Experts of a small language model.
Experts: 40 experts in each of 7 layers, 64 squared ReLU neurons an expert, 8 picks a token, a sigmoid router, a shared expert of 64 neurons.
Training: a variant of Muon for the experts, 328M tokens, 4998 steps.
Below are experts of layer 5 (counted from 0) of a mixture-of-experts language model. Rows are named router (the router's row for the expert) and show model dimensions 112-223. Each number is 128 + 32 x the weight over its row's rms, rounded and kept within 0 to 255. Numbers have three digits each.
After each expert's rows: a language model's description of what the expert responds to. This comes from a sample of Wikipedia text that the model never trained on.

# expert 11
router:132149175126102188127157161112173129113076115147135157107030123101116067071084130172159085106106091140104133120141174135140168087111184122141103118087112103140104124164116147155135122160130100151124119125080124119136141111188073121209088170229111143106166156170144142172146131143153116160099096138137095095120061102122103111109058135139
Description: Inner letters and syllables of rare or foreign names and words, such as ov, az, r in mirrors, Reduviidae, Amélie.

# expert 25
router:128071126124116131132104029148104134123150073109135172154117119059157153172107124076114099097095133129142087179156066151212127124143095116142156160080103174168151152172111121119142089146125134130119184098153084170150179086127139137081141122169165189142118107114157177169048105128143117082096130120156120109112101160147068093177106140146
Description: Periods, commas, closing quotes and brackets, and linking words like and, but, which, who, ending a phrase in prose.

# expert 3
router:180096117128135160105145112125149146116082087120115132109122127088127113106161099143129168078132120207146151092087085104135152070147095071064089182146105140162187122125153122119120128157125198106143103123192154136146153086170116165145168166142058128133181130096132189182140130072139106116184118125157087079143121113159092067097147132148
Description: Tokens opening a table cell or capitalized name after a pipe or space, such as scores, numbers, Th, Dr, Pl.

# expert 34
router:128092195134100157115114064177135104100143197097140100114110149138115108134194180123121156196115129131184163084126064164125111046146111077103154081137084161110174115081147145117057119148160149103113112100175101159120129126135144183061144115142096184067139150054138183132123140102094119114202089144175097066136111109165138115105158110114
Description: Table header cells and bars like Player, Position, plus the, his, her, section heading markers, and words like political, military.

# expert 5
router:098117108096136124086082058185121101106108162091132115120121087150159110181196082107108159141104121155117166094112116139157138097111132097126125201163057131149085122078142106161094104096102197073163152143131162239108094159157112162145066142159074173119160156094133163146139137100177065117124118115167125146129156107173058126134094120179
Description: Function words like would, this, first, most, second, and capital-letter word fragments in tables and credit lists, as in Nominee.

# expert 21
router:038144135165144106139072171127151103120140134126151130145126095090135160127181094131099097154043099143165102116116123132098168063139129102091102152133147157158106085114197141153079104115176187104087152136105075147124138075135130135078092128175131173129113193095164129133112076163124095093126083145115067070136102107145113193098150139104
Description: Count and order words before nouns, like new, second, two, first, early, number-then-year phrases (two-year contract), and ordinal suffixes -th, -nd.

# expert 12
router:150105109161150173185069098114150146140146131195157100168107087101130176128160134173132161151083119131156119054110103167226069142089129094153100152099127117087117097173119137105111091140099171128126112090098094146099164096147088192108117118127114119096113129126112150122208141106143157130169125157160105129057123094081098104120109096149
Description: Capitalized sentence or phrase openers and proper-name words like He, It, American, University, Captain, often right after a period.

# expert 36
router:116122129177097125062155142122124152083108088168110132148106119112095138077118186150150203186106133135155098095110087175125158113088121079091176150125124144103118021158112093114034142157197136092142114120107097126110136123153130200114130145150107146123171176136124103118123140139115135096160186203128094184145149115123101153177127158150
Description: Tokens at passage or line starts: heading markers, list dashes, labels like Date, born, and page openers in biographies.

# expert 39
router:183109158100154168148157136134110123122078140173139099151108108158123144182170150157053171179148156201164069091127081089171156141155182112104151109174130143125103117088121188064148153127156168152119088060191108082169108137145136107120138155119063196099177122078154166155119167144173105130148140174115133140131078130144152113094142168121
Description: First letter or syllable of capitalized words starting lines, headings or names, such as Al, Mar, Con, A in Aureus.

# expert 38
router:140108147159121147093137091154133145116109133131123152142119105138138163062143141166085148155094028200137114128099089211199065120155177131095106109122138085109148142156102129114175181151170180146150114084109081149156149142185146144114130189195093123080205140062093157185143102144135075128143088130145086124165125120130089087089107120175
Description: First pieces of ordinary lowercase or capitalized words after the, a or and, such as me-ad-ow, pot-entially, serv-ants, fe-elings.

# expert 13
router:176133190095115172186146050164104148124135097178115153127122163101141157147143113145090148143092044144133064106145121122152087168073091102134180107074102114131168126168106125105083116139114157111094164138145145193131159116186099128121142121162158079094114152093141212108149068138152157147123128117137139131084056093182083103104127138123
Description: Final words of proper names and titles such as League, Cup, University, Road, Award, and nationality words after sports players' names.

# expert 27
router:133138157112143167161064127148080094076082123212141199113151108119116157160135122112153113156097139091081099154113071103150150113126136072114123145096144109154102137137130184116129181153109158114137114148171056148146193100163156188125157156112060148134117054133082153122085072135171145082149162175187058106124130130113147080197142107136
Description: Year prefixes 201, 199, and the comma or period following an introductory In 2012-type phrase, plus that and when.

# expert 10
router:124092141149111075110119114118124132098129000151161129112129125142147142132120118120105132121187119144185136109114053180135093125084131146165122124189087196124149089174109167120141207198132124102126203088179125147085122083125120131138114152146106061123174117107153144129104047116145129051134079125140096149133112142104059084192175083172
Description: Connectives and auxiliaries in narrative prose, such as and, was, also, but, plus verb stems awaiting suffixes, such as host(s), contribu(ting).

# expert 35
router:138120094168162120214127155112120141154131157139118175134154106135124154154199144166076128104105109182180093103154093116130038124099111064064178097113127147045154121095184142132123133142142108153120140087129078145102105141167123166108113129160096120066129136097124115165141160121146132132082119129118098158138097142118140081166089093098
Description: The word right after in, of, at or for, especially year starts 199, 201 and names like University, War, UK.